python train.py --n_layer=9 --d_model=160 --d_expert=128
Below are experts of layer 3 (counted from 0) of a mixture-of-experts language model. Rows are named router (the router's row for the expert), gate (a neuron's input weights, with its number), up (a neuron's input weights, with its number) and show model dimensions 0-159. Each number is 500 + 50 x the weight over its row's rms, rounded and kept within 0 to 999. Numbers have three digits each.
Before each expert's rows: "comes after" lists some tokens at least twice as common just before its tokens as in all text. This comes from a sample of Wikipedia text that the model never trained on. Tokens count by the router's weight.

# expert 7
comes after: " the", " in", " on", " In", "In", " of"
router:506433475478431507498555568444460554437384556572518522511505483488470428468460527436497587547521421461472486453488504380511543500486467473481484521500531505501575528564521433518582458442513498575487493458586472538534490500435489426402521528404456461531615474502532442569457473505452555531479530567513533453436453499544606540440436559492464504535527542512551571507524559515420488535430479562508384573501416609489590429568419513538527555485529546506526507398554458424463484444560443
gate2:473494500481431493508525520473481410362521541595519413504559437492512501486551569475500534534527580476531543484513522480417583466486406473474544527520527494611491449437504501482351517388539418439444497552544559558526453494460541435514531496436556472460589473489436471390471433488486536479441504460471522474531466468481613504491463380464530547590497600508448484480474505469455566529413448547446494461501556464472567472474503520486561423468505544488523486525559438484499436629571514
up2:537526598458528538444462553524445486538621480530597492546549508491434558473525541545535544536395588437543568502470441440448489468466575582440537502432443536537501446473541537538488484472500513479481413533484549506555554462461517530496534448476473509458480362523402442490535409554425472448477439577569553486475532517462449465449594541565583526600563520581463557550524573548480504487453484515520472434423512491454537411429487502476548465470412447489494502528506514533593547611514454
gate3:574443383452535392509467461525403437551452506454491501412433534419524573496435466474476478487450479522462500511489553491480515499488493451454465479432534527461460583466534434482415524538562494501436559537601526522468525405523523498518502488498491526462413431561474572507495497450587496475549436491534463448528463554521401469447598444477505554488472506568521411514436507448572554629427564541479479435498606473503528494480610555444502565536411570521532457571538569499483594477547470
up3:572467481509531496461580464541374462537518462461479560411530424494499585550542523387504522545461442530490515526465461431549629511519555500530409500416551496443407518441541534500580505473499520521473624489500584406501546455580590496404481452481527511532461416409432599493423493478483507472526503489492573474558439449489487470519559512470487468572528491541591554451567575431528526566452471448477478493520577517581475497456544568455519536478479545546500463437436560567426516518495522
gate4:468455484446453504521512459500466541623458459491477391452481415475459527508548510505400582541517540384516500437487482490418528462455448478578563482494464421549516527525536556550545442467422460564503551379529526455517536432529475530519494479497503581433489492549570547397508527464473558566542562480410520560403586477466521541521496508545550480609484455465542642548516506490526526475437472391545482506466485512513562508497424483446438533529531607537567550488432536444578441531504456
up4:453573487437534553583599480473562553552570456487446460526536498475520554544442567477467569508543528500480572439477505530416498478461538520603502421468481418466481452478549527498583434509425511543406594490576484496513495461493473498488471484510561531498507576583445558442438515472501616581455580479433461524373581479513493499506510491534521450551522536433555581554482570491497599477470531435486417508385552440546556548494408470514457513463573595545490540508527452553516442519480418
gate5:498490488501484516450437497540519474532483454508487557444429387434445519535489417487580560502513489465452462545511522500462519524471488494669559483526483446512561496459514454474526562563533539488507553571438603502505531482448513526449596449579453422531569520552471470552505563416597488489428517511450486563499555407559518498451543518544549527478571488506489473541473556580466467426407455531553582438465486413515467440493406593517560488605559571452615446559582514472560540488486510
up5:448462490458564466436490534523499604539400531584423542429546456502563501478445405419566481503541467532502460584530566456503522523590523497630478603434540556509486491518474501568508539516418429560485544471457492574448527547470569462453579458520516443539480426500503521405469497483521532516402456473561537516514545533406504469525479495462434439497493550593468482537478570704584493484495485588534532527562525493437558545559452474556544542536543505510508504530523536514556471484528552
gate6:426570546474501480477546500467482501476552513558471513531574473526544616483444538420473539434507506454424488494565461426476488504507477466556525499527504529452440413489569451563473532523497520602493491526385534441491494509448482498454444542479490390475535474489451413500457510434482540585498540479559542598546427533450590451375458516505510436496484521395511504487505509600520517646488414554427471503578582462457569483542514430459527558565424511523514522473576609426516469578535517
up6:510478459430463533432494514454528497539570460566485432496517537534617626510537593539451543534457502529423535413478518539451518483499488435517527421510529482522493437463557486534561592460426455540578453463474537460434477598487495510474486508475402483546485505552561594411504491538536474487550578545503511533513538468508574468389556572555466554536456422398500486450489634472563388515547477578478508525473601496473481454492578481457483525459461510562458482461586567420437531478513554

# expert 5
comes after: " a", " the", " \"", " (", " and", " to"
router:554455565534522481486431558529532520428480383546480496413573509523459450413502471539424504524408481530461446498477401474560494597506387544521466462578574589440487406594588520471460508486533529509519425477568533509411526454482421465494479404490506558498501555458462574441565439467436502441427523499417433498586496606423450534547565450529499481439605486515577559450454455442527471464491516502530483505550530433500544513429584508496484470520541517527413542527479533545478499496508455
gate0:566500488456569534404640408496457507555524537525453480536521482583477508563604517424475574568576467490435577533435433449419393489582546482416525466567521527513476456507506531506406481462530462414493532486493494540454545531536471534520414532495571480525484451563538554499494523492483459421463489499457511504540575522523530452573400451583559525610503427457486492483445475477536506541550508502488542511540519463511539532495485517509571518492485589452522624523540484516508350483519366
up0:568553600420558528458630422512513438507486489432449520478461504550531431509530493446420533499646476536505495526402505517438526607504478527468567453372581487457476434427566448553520462471580445409480551504460480522500505557474436388532469443513466488483540464532501513535442515423494518484437455468434504434508555442468572448508417499553541486437436437504375483446497476478446515479539468488516498494591494488473578550490504483558587565495535559505561478581575548477496455509514488
gate1:538447509501512451500484632442427433529524441483442484473479533528436510471479480498404531546457534547537522483454563411548519476435419546494503552422420479462451482509572512539556576438438550624559512452518536483441478523566454534448428524548484501479428574495500525427499475549620525485564496523560506580550480402520497540607476444475616472448491513480419442467557445447509499466482595429466417525519488455561502631556548515565575524511531445558494423435473492464482491496490492
up1:560597484464555434409536478503502489485554548452489518505531530575505514430482488423490583414566493420499431477440470402509489497550423533510443519442583499532564545494579439494558523489481574603544569428517509528392517468450486475491418492606457567540519580503517440476515611603584436471535439511521487494544443483523500550574444449434608517434504500515504411498541447466513542494472558515505403475498478468577481591576502475548526563464527494491569509594475545420500521487494456
gate2:476503549491494485482519489427472544510473489465476475491468489577520530536573406560526501507392465446481520526465486438495461522484448451546528401456451430450494585438543474490512567543486476448435512584556448478516513487457428520448453519482546408427616561571518531528483550483469526508426574428482437419590578533495604536540455500551507487570465514429536430433488473445510531424551451552547511578401494513520521412415445458541552603450613522458491527578577517445488552429537562
up2:523569516386497455548491596517409541460504496474471492435468472452484560530566537491510497545440548515417436521511481560509483493440478452605481473531510504541441533506493465553448476617332461468348499542541475460469425489448478556494442517524563472450601533579430537543480530430488490483447476535511470458521500456422528443535439532519521400481438490487540631490500520486536495400516427547484514491476540576547486530506473493459583533507626499444502520553616459483519479420507519
gate3:508412464451543467491492504539533495502439382513554522425483452506479455478441534532452625512578478574451556533484512524517439521531466500500531514504517433569562440475450459483612501432485467548570547512424508472482548512573433557476510500493533520477441572541402449411502530531552455492549625529467509501430560533371602521474567431451522478413523460490550497464520544392535523586497517478495482568527431441418504498473409577505484461556445443558541559428544557585451484534544497
up3:571524602440520468529489506507491489567468469456517492492438473622383497519479424493512562403441537502542477575462578480559500462558521431491616480531497513493611433576523568550516497465589482439458507544463485476528580557587352554435514489489498506471416542530450516542560459548479539441461477454427430588472481550441533413425526487498450500510517548542515552460479582485493519510483510527426493471466458398448572507529498422497530413425512445524523494486451495503514462552620451
gate4:461479503461438430574425561576524598558508485459550459455527505525415428460517539516418450525458502536522487445536399509448553501488521526390487548474542427459494554478478497434563453503465461518492599499551561527477475451529549559443490518523444529541466457503529502510561497497501534545541567558496394610422514457483509477545567530474582466519539592405396527507428470474590511518479475398482471474424497372495479489553482461525502501532617488598564556570529495461435521542466391
up4:515462541531513504471447529605483579591424539472557490497545510554435464515495535461533521571450570491509572477554416532558547438466496523547462540452571508528482502540513528419572502445457434555407510442603575524456524457522517557458543508564460542552539430560479535475453526456445480421421550527425424522485581479553515472603604523386505593504365527469511483492563608559564437506524466488446532461559515443546487511475531491415464467608452498488525513539475481423460475512493449

# expert 2
comes after: "\n", "|", "/", "N", "L", " RO"
router:612552452460538467533520466423589457599523472499484517548516579530530459472419538484394535525503528450548399490424426551426553441539521531502562587433563597516423459470552454488498432509561502543385481454511464478520538551481510517513459472474625462488451490566548522572487516527481598564516487448489488464525574469394420510578562505569545560435480499500433478517476454423548532459492468521546492564540517443496533507427553456430551516562569574422490487530442557439523467543456531
gate2:395457364499472525464492480524473506543470444462540495484551439544502460416528473542533509505474489519555501506527542568434456530501447558506484492510584539519442534498428468528443543457505534516461529482522414421513476551477519502519506637460442466460551480616402441541553475469473436565471568390569453510464543516444454544514546465409565490451437513517461485573391441477582588523499501502464567465379502573495489579576548427514548490543454571552502459555526545492526537428480377
up2:495447415564475503496461502617455461487480438497589466492563457542495527463571445422409487510504447461568508532525473477553441510586457486436454463508456510429486451490406456501509515444432442588514532537499462441447538577500505439593514560479567505532538523581450497529533463422499552576542493505544419572560512582483341507433542454560414536480435430603520505500510566519448486551448432523455567520478520505461503629499536469517525467576590475494531435520540463498474557515429447
gate3:448559555479485532463470488520602475572491539425513481470549484543528513561522441444434385542595382397517595505458475497546522501599504445497415449471553517524488510532493582412536465513512463532571560483564621472509480471557432606557407552416512434548587519554553560550461471499535554519498505505473519500594494403478405587458534482465558465547526536491475480515532443489506464520501575585594511441512508535494431539438510564449432479414441495552489523497503448523545506493515485
up3:501497524482484521514488511571477422554482462547466586546574432625538581482480432512552499535520533376528622426507548443439502540578397493564457463532529410497498438487469512486544489503384513522531504498582527541465529464446452457512456497462470502469581483429514492513509481561620537443464432513439497526612544541444464653417522531498557563420515547543535465478452462485491530502469487603500499507487531612506516625523483541474473513516508448508499546523477459524494488580590457
gate4:498560544469510505538473525431482583557527494522524395401490515566493548482414557416532506503491438550573562525498478351517481565502456544440517527519498632476566490456505493518617415468460517526523464500536437549593489529493527516459498420613486554522416491504447476490535435407467543485508486505547508574486456492581451508498568522525403428533582535598513459537499526548496448456561469465531540521445556534491512438542522429479524550551535410585434490471495477444368464506432476
up4:474520435492492398443491549472479476498472458474534460587519502475443483417414552526515532430500546481518493503566488498425428440504538476512514481514588477471524516519489473550521561546488494470499450452557498430495578495521574443489417541545530430431405478538460484432484515532516539551508535465495517564529506384446446529449655447481567489485469445485537527496440508580536485576510541394424502416547585544598436433558553460563581516554405552554516435492607638454499499485521477
gate5:421514529416451545558507503462538614423443525555555519506429543500411410570590520501560537488552467448491525462562447449489504565477487480517520509513512539575614609529447551544484483461543515498529479423525504528487566524452466541440372503533554498561461513496459484451507519460476474493486467571504520513526479467554562530546473457568590451600417458554489504617501492503471525452446585537451542507595444493445593600526644526507564483507485474501422489456509482429572512447448454
up5:552585512506459451487547522516549470453516475550568496452561580528480490545540523438477458567516595478523456549498425429472567491493466517572503498404526431525525527517499478538546473394537499476409539527510453514612471497534551495376536566595537519485533545525435501470542512447534507524528502478560434486640466497511569502528458429598630457571550347491423523500504542579497580454491557451521481521568422456518530592477525450496545512532558523481547438537530449517508470558575431
gate6:542453583463434526494514421509495558460537570522454560473496513555506519569493443523517505471511522521544481586439520526438531436601414419474524439490487589522459534607550507588485391452551483445450449500501459562513464512521513652618425467509481518482445445489411507565562536455574478478460603514438505573449517487554595454565491421562539474504475440519573529528506471573534532514511447596592507557518496442518563489444517450571534464476515443432500402502580488464503475513502518
up6:491478540510512591494489522501441515485456556435457534484566597509410598531570473506389428559495572367642476568514456577504568576512474512487496469513565522512404524472487546615520489462500548456475457504506506459511537487452456550475538488546490585592554519367427420515497539500426591528502524498503458546437472475501486495516518602488552550458531491460542520481540529506562492488525456533540422530565459467520496425527495425420406495467385410487432469449519465505529517505490570

# expert 12
comes after: "-", "\n", "|", "\n ", " Date", " •"
router:491508466463445481519418445506522474517497513431423541479517416558508441446496522576477518499529481464611481546521503528573468452605596553532482441445513506488475533566441435452518450540540520490474428533469483537529450542584533489434423546488501409429468408521516549522414573581511565471515451437524556485516619544491429503461514575527542572549426481538495509579529400492527563542516531480496581438565533452518564500555602456427512458530486559540592464542487409548562503499366522
gate2:444472525519496564425512616427595395466482463549347516544542451488498496513442464520483452487516437446473459500541519379524549487521537473498472432544451522444513525533518508474493461435341550499570517478541498558473532485574419492441487446530429491459501494554453567471515522508544519523552509537428548480525442533478494492557554453525482517504484522434444432528540499460460478487570459438565564566533531483447650492565508501558571435504426629515547401539529551476486447445502589
up2:433523539477485519424473571462519487595462487560449497433486523515532508566476493528533474411523508509540479460506505524470542525485576514520530472546435429476494548469448528508575447480405484407598601588533513541550442512498434585445518456462341604509528385551431577495433483420497445556480502529418605542591480437490583470510500422488526551451531492493438493496486516497466428560581425458532506538481505498582534568525466525564461477433460551384570482452468466512542490526481527
gate3:457428502606452553435453467467448542495532534496431563473506499521499507560511504502494540520551462450534400500409445514477475554570514478547583529583527506515609565503469476660560512454469558443482431441485521506482484432517456552497536395593457518547431502522524454566486478497435510561584451454431506483550583505473561618428523481550562535534448481401532456563568567597537562512465494495508581471455416477532486539523513361518499547457510519460526492529513503464496502558472404
up3:439541468499456526416466571587512602489519487438476566427538520476488485602452529423431465534503496426469416490525474443454505455525412509531575536515482448504528551509435421546561430434483466577479361456442563466543458486458535531541482425607461442567531499565475514471501511524504428503526460476568553550595526433488520528454592405447532498484539477460514471551613579499477530472493517564447568594572520480539514580421521474496455519450443480477490427483451458457537481581461436
gate4:642483557485454413490470510525472494555548509527515480544498417510530574520502510588508492485488523497542428429525558523559412552577496523419514422489521526492445467519503512537561461424556567428497558443494570527531453478489543533486427474465484475450506476427420452406392512618593550431527471414497445511456533467520474582498380462488596542566543466497452511426470590508522479533480440533520579465464390498466434487368506520504480512553490522509557556499492509559543516404565504
up4:563522500468482406520397475498510519590410468570431524421430488559519407446494542565456442411570526498577542457481507525484475465489534471407578475462501501497440474498565487440480451453539479563418547432405513504551498541573495475517506487590516616501505610541372507544446551517474572591439507518448430518426532468539538547394528443532538442526463459523515510475528465437495460509562560425456506481489507589457515524491459457541501515552500507544546570499437570439565534395525501
gate5:506476501537537509465568520532569445529589510482484515470596474560532469448483557503573475396437427418539577529485491607480550483520556460513524401526397513424533498583558490526463577447470550611440410427489465593536404413519533477615590517525425449490446449528457624516486457548491535563499489494509494565421495540448510547480467496502491601497493488548491523528567477495489434440531502536449532449464563528489423572506501467452501460554461532456548493495443550601492499491550577
up5:475529415529533473543510574473503478546532429432526554449475412546529499513502506587470393514513570438541476497455509458444479481486462559510567416547538373464499501526534544519610515463424411548525440429543495518500608561496457589485436493495434509528496541566503525585422513473482462461536551523461489401578586486574563513463545558454474469572501561465568511540487491612472560445487545475395455423515438567608502463465446467467489453574517470542528457567461475553479511569564515
gate6:499481470403486563471560582506518496535548444411545586453486461547477549538510532537521503488456519553509429477479533501372471472407437561581508477530536599422539443479575442513496506562534521540502580496419479574505455510533437460460511491562585426517471519562516463422423535488595467583472425533410507519529508423485581469518556512508542489530550521566491458450495428425506558414473430504479604510411487590377527543552476438398478568549480477446546530481485458508510524537527528
up6:512509535450446585461514525484570509483460484424546530436545471448485571515491554546530582491451446629540503444485449466449429449494417521520512519490544518485505450456480448502524484488485486564408485459453472467454531511497442433489457474456595536501525527535438453469525412530511400524533517509480460474518551461477589478451511521533548482616455507558420402515485337436532609410551492452441540500474449435459531555554550416392482497533357470455532450454458493552573527546553510

# expert 1
comes after: "\n", " |", "==", " =", " ==", "==="
router:526560374458469554447485507444525382558464512490426506564464412578465542499599472478526450543456482551460518529425504494496496483463549521495483469460535487545523605512570493521464439432479455394484530429498470426496550566439486606507463436514472533406472507486491423514549554472511541573526466458530582464376572496431523511487576503511541454492490593511444456541436480514476521527510457531536426498393567490600468483429508442563484519562446518568552482559471545579464481363514515
gate2:430546493442490515468469444441542515527497456528517468511537527520432510478547498557445451516581545552572489485496450472464525456538459439553553525473532546425480543517580452597497507484411534470460561573522537535565474412486448528606459467470462517535485497578462461466518481504551507480508480506513467479501455453444468538547542484414585346484448521464484493540516552447560609410458518547425497490603535498539398407538489529568478501616455475499478601525458478624595467427577593
up2:505514511560576569422533502544527509497513501513565542494480548583462524481589404552446470483548557452522447440504445557471445440545548408516510591484541526465500486518439642552496455556516437551457522556500461451466402450592441588624512497451592587487575476495426501576474410559539450533517479566509490605467518550449469573493554518478485440421392527477551477574504533486451530435519545478460508517529428461434465618475589534478516486537519500514498519506482532440501502454463550
gate3:477567539428485469451481512508639582530519389529455438566530434618470488580518518485480486490529566567446505571590507547493522522556551549524505466490526391525504427547466541572632547487558581541414456597557534427516432513467550425483483473422382496448498467477522564424432487516538493510489508528474578467480484471466482583399478482548435415531466498528545456487570553487549530503487505491569451598545551519552492577517528454568473473537511513506523570504530428470482512463470461
up3:543551545495494486468444564548592518535521465552539499584514501553514455600524494467528508522599444524449508608586542510512461551586534482546586519519532559494523464534553448551503514509557570553474503518566566503513470556496550511455435452464400477498519450524506493471464475573516429483414518587527494451492523400482378520477477545423373441607492444488536526527579580463482457489482489442561474566469564576659490492479521506559551607453535523570539571542511451457481457521470486
gate4:520569306504536564550574482504494513533565474492493537512544484475499564430493414460439552511441574453515567493398539520496453486494516426581538418436573496536497495502496485537443586483557602436470465470560542464549557514499526476434512514488541444604524529424487502515553461473498439477469573492473470485530419501523546490499510521499630501485493461532572512491520497504491378496543551535461381596390528477566451518502497379536486488473436545511464438559437548559551457451537463
up4:554487546472565584529468444474535520543571528577477553449483573465467465479459445501411438548448540500575573467409438452518534568459498490568588539474490464475537478465457453474471545579608497526584424414518489476562485471511495448536510456576533583433530556412473493553444463551463424497459566448504483552451465541515547510454494543521553548501414414510528531515591572512510551526463533517515559571445467414493374554540466447488478562477557526561425405618467514532456566461523494
gate5:557447548478541411523496503427425412526532406480559447457505444504496514462505427533539520520557479508484554512470446486446507561499566587495487495559453513475550486490536496575562487478520538503502539406540515456486591438449507569480499418501393552492511441619541471427475561542487493569533635456471488597559485465473539514513521475519446522538536472502521419363529489428448465544565544570527457526515585524548505488508473616414429449463482376463492522536441406520529587514443527
up5:511517535416521474497509452500478388418479478467562497498538487528426465415592566510505556563479548478552505571480546512497523490565630476499499520547407462579529549499476508480457556493460515434433464584499561517437522428383372601487500541533576563520512550594508469439504505561602522563479499478509557544475494480453530555549500447559549464548551526527506430500541456531351483468471502512466464502538545531500445514425530584333512502502505436523545474496531544424462548470482545
gate6:472606574511546587546612431476502439492413447515435483531487483496417503500551409405490474539456461629576562595530496382352508538482499493499520573520486474532536500461459541462483497437513467476505412508504564446493554524561469516585482426551571517534454421507556417501559391371441464495471512525529488499526510524473563471513448496483555574553456514452516463553491442518553526549523500527426401523441446477428477463550452521528508469459498418497459485470451520556480540473550528
up6:494558490428468570465534501531514561524525481474425563531500510446479529526541410575492515509461444614505437548431496416442438542466470541534557529454495501511534448542548509550464638494550470412559435550505501465500540528482533535522491423521562422445456508544559485509498470488426523525523437475570484487497539582432492500529500461622640535549496498413530468529474408511551480629512474523339399542482487557479517492494453567533479487527389424533501494531484549518451501442598510

# expert 14
comes after: " |", "°", "′", "9", ".3", ".6"
router:556583449489494465503542479431547530445525540512507475472558514488458473488526504511446616478557436534541528484500541569467506508507523494464450516468477400421401478480380550518491503544560470530595481433523547470562450552424545602411471516541438444510495459531478457461439571550534431512507539455554577425497502524583539526524429446543487578605499455418428459503437444499552572502484530397462464494506450467416477452517525443392498543603513590459621528448464436499501502569473532
gate0:486493514388472539507511502421423476523564551494401466600433491496488501510449504470489533520528524524518466586513525535507459570514568493544603561600541527492468531370481537464519488432487495452460521506599569447472496545549513498533407397558495468435475503481446492480466494518499497523505444447430493472598459503463468547464502488507494474495435391492484549498532500414565517485471474512415658506549480503418522608601494392515527408475407525522417506432485521502580555495410553
up0:465483492466407512484497474458430502531507553501397401488421582464454455540487460502508532510552449527526478551481543495467434469546455562595609518467582445507504599404547451489506565461497450514492467478524492563465491509556460499470514457486486365469479509549424533471541505494487413553451534518519483487565524552474535486545495494498494495623432426510557462541507496601558569554466486477390578471525450571445446637511529544563502492525449644595400492498531531443541517455465525
gate1:585392469512491568484449605411527568501471542518442572500438467551503441519453490563482525546445510418578576453639506455502479436556587585541550519448580490518517460449351492461447490521500510587486468505511560559439568437518564476476462540516514462439515500516493487431448427463515539526524482517476445437520475549561384579579396599470466469492486462522477510473576447516553517578523451546386491511584481483536489531526572461470606519530490491465475508526512482518454483495487488
up1:449478510459623495571459666513510530545509436493441521484489548455502487526597579487520490462511490570416395434505494451492425552471538547364568512462555538454491424482517535470532534545547499461509439408471501501415452567489465559479451468444511552533528548542542489512499518536541662529459504480505477470449441519497545578529432469483582476518467525476624514495535452489452507444509451643524519530573509522546617556564503524477548487489510490472524536458519438536534474489393495
gate2:488518489498499517543479487468545454452454516487595547501613502445562555502524369467563498500486429484449564531484544530535590447527472467518457490472504460499496550514464462410552522509543521530448485446506472515568363464564580510532530621495576448444534510488451381612631404491503475581528478517480575549565513476564599464489504447506578538539512512567465426455494440547481425453484428471565542561507458439450479447576396525453550512426461513487542504487534476561484497561481456
up2:606500492412462392474445457468418487528498444526583485569501530542525458567489453452473532536403466462458473562478476620584498493501523444549533468483460556487404468514402463431519423604505546509459489437546523513459394459596569449537536500553513492518475532461485446609528460561536490494409501467457510513488520417460561448474472419472522457535528524512445601449509475501489562484541530540569601588553487539480492493550524525470490557478513433556580488436582432538409556550479537
gate3:469369488469542460505570414571510453476463468442564497462584500540485585502573526549538447530512467443528499554534474513511617483593576500618522434426424469494440535425463445488590466528480425503471535447502460564509530493516514585457463471550461523570452510609569443532517490403557592564492554437462457467529439573506473450480454491504548569522412423563517411443534555521533579492495499441488532437511563494547444501502510433465447569472470548452549465464516463471456412515453501
up3:550508459405477529502522442554484426457494408522554517486590464477541652542536489546532534555573459460477481519442494512540574497461570468492448446472442443510436376464417537522507517439477561502441478489431470517509582533547554576451480476456404527512407476440562485537601462546664512519448504411463526546506507539442555517563487485515617481519419462516463402543504526552484530534456472503460466515491547553457475495501487508488485561440480549399541505492604447434470480465526431
gate4:523540422464566509605492435515540544441551477508510562508561545568400495514497523429494438475562447481438497504570497514522519607492397464585519415471466497519502442425425457450468482547451564464484536436484438546521476548539526444514459534496447523516423412511504466556517500424391547520481503447506481510431533384584530566472562490487552546604587502493439513353485543529421500472560452602512556492554460494522479548530482496413521573542489478403487449554486441467529472476577531
up4:494473452455573514567493459477575504458530491478522554531472554521469420521539423422455402541462444493449536464469474487468470559540393420510480506534482536452456468431480463445500560480445589570479569470584542559487471482526558477450438537457420449548483502511510427473497516427442535471431524493587497536412500434583442510443456468431570463581527448521524524383535553476529438484573597480478526602590543524506499486447359460447477482521509572432496421527418495482497421494593484

# expert 9
comes after: ".", "\n", "s.", "es.", ").", "\"."
router:542504442490517558524529476514501409519429500477499482458452510504448561526636483383483495515480491530434507475455539519494504512493504495490473536485591618586550550527573545554405512343415446536491517556567493508455521527426435442591551448478521458568503509437529454430554551487515484539533589522529487509473566477552541531488587539517467512413444530471539422507551556491486482505571570537465367508481528492557492499459530486582488499484496553548453522465459625514470467362554588
gate0:526543458579496453591487629526483533387497500540477472489563517592400582480484527498413447492457519524455584501453534532561491458524517380539478539505501487492575497423464480502425503515457488584552348470429437457427443534549490466578531552516548459478487498541508550530565451597509483425530466552466474457537500462477572559526479583489602513458450533479490371464506575601514448521469444475553444469470449541509542566548489514429504516398472563503529496488513459537582491471501527
up0:460577473571493499390449540571521502403471530572470448605468541637491489511401441429504519449486441424496555447537497432530493483465496475489507478491488530487532527523468482544432565453489501564451458479560461519392552581484541466465584466572464538485502465456555485466515483477604592459478443480509503486529469449510518559495456621411604472510515538525509450444452487633495446563498477443528460372516528514515512603500444416484457573458521464490478479581530465399533497484507466
gate1:452507457516495444532462549527525548443503561442503496571479546455471535519444486514532551507534539519577505523591443476535554549510469510596522476421482510537484499493534418543474471455604423563491494426548539512540506473464547500442430392520437480485579462464452459448522531589442432487551473555465543501511391523473479570539514585600569503551517588496610452423521556511588479574566485477491515425436489530555567543523525329471501528570461529484550456520522438470506421408470588
up1:523494540531494486492446479467526501463544504509544530583544547483551436537523460536526557525475551544569552604511553486544539579524589475435477473491474494472488493440460444561528519459518538586514579457516554492540541475513484462449414446457462487501546482427487456446557493523482451512520507517526544451544437514496433613533397490555544360533471646546493528367513574466466553577647572477534528415421493497571557497482503510477452584563488485533492504513484409502581439412485588
gate2:571534474481457559549472447509477521510473506453656495485529470503452557478559440558433484530494557450456430474491486464461518489352520465524516543468602544494462485562465462606541524427537540555523496496478621465467555457464515480544557422474507490498498471559558542475443565504546480487471438568502481471501394477488428546531479538523588561571498514574437390516437470484475422474540502452518422577497498523477387525596576383487566427579418511498515548526464538483488437431518496
up2:478433574526470430529447508441484577464476446515524479494376581545561479493438547483585519535521581592475449438426562518505502485466523436458530507561477533546517435435540589517465552546397541488541472494519597511474416521467517449479448581456502566508526551437568468499517492451472461452531509504504497526507507493549530468459474531389536527445444452531480505442581606470615547480404486639560524509421445566443482482562451594533528421458519507599522503415490441509487544510517447
gate3:542575523529472568470550552496548506504633515507508431481493519574437465490540538514453507449476589517447507514529556589423529530414480426528526551583479420499476519572481495501489526508465453507604440508413489477475522453592426470448536534486464456524566606554480387445491452554389511502515447519469496460445532470478593522457530536448560473504443553438565469396518492531435617534405496435517488618537505461508502500556528440502452528460553409495431487485529540432515459443497602
up3:453410549563571468512558461539552531524443575522548518556584459457506551534387518496496467517508497595547492491502577515585425470504533537515505528478444599367410449390505439530492430502601476469475438530523466573507432526474455482562538482488451568493520505496544550492442528473579400603437442514563478565492490471469484486450416455469456538585455458509476498560413463495539472578570559463550446484419471480440449480516539469439537600584530497423550532516539506561464526548492477
gate4:437557471490558477537512521537503426454540465519517535378464541446530467567507512509535577543472533512467480391308491415460538455547437471535574536492524398481553480509501472537524521501403401494570521528513448501432578517411434501538569604472563569477441514417566542519615564484482511519488550512468520485484622505500527435443425482445545541537461550581520475483527451511587526504452510542526525540562522518459504414501532553555447490501535500515536458411529507516436467526482406
up4:491614451429541438560488497519464488545579448470595586354551552434522478482491448488528564513541513466511551443413504494513510497437518581541553566466575571494467426551491500541552547533454401501549461555556538506510527479464468563474480475393575488540465458459527546550502616483465401497481542512558487416423489562472453535502503493500638525564397543550547468487585453503536498450512457506525470529498482493544382520518409473536531460524484477413589528481483537430496423488523523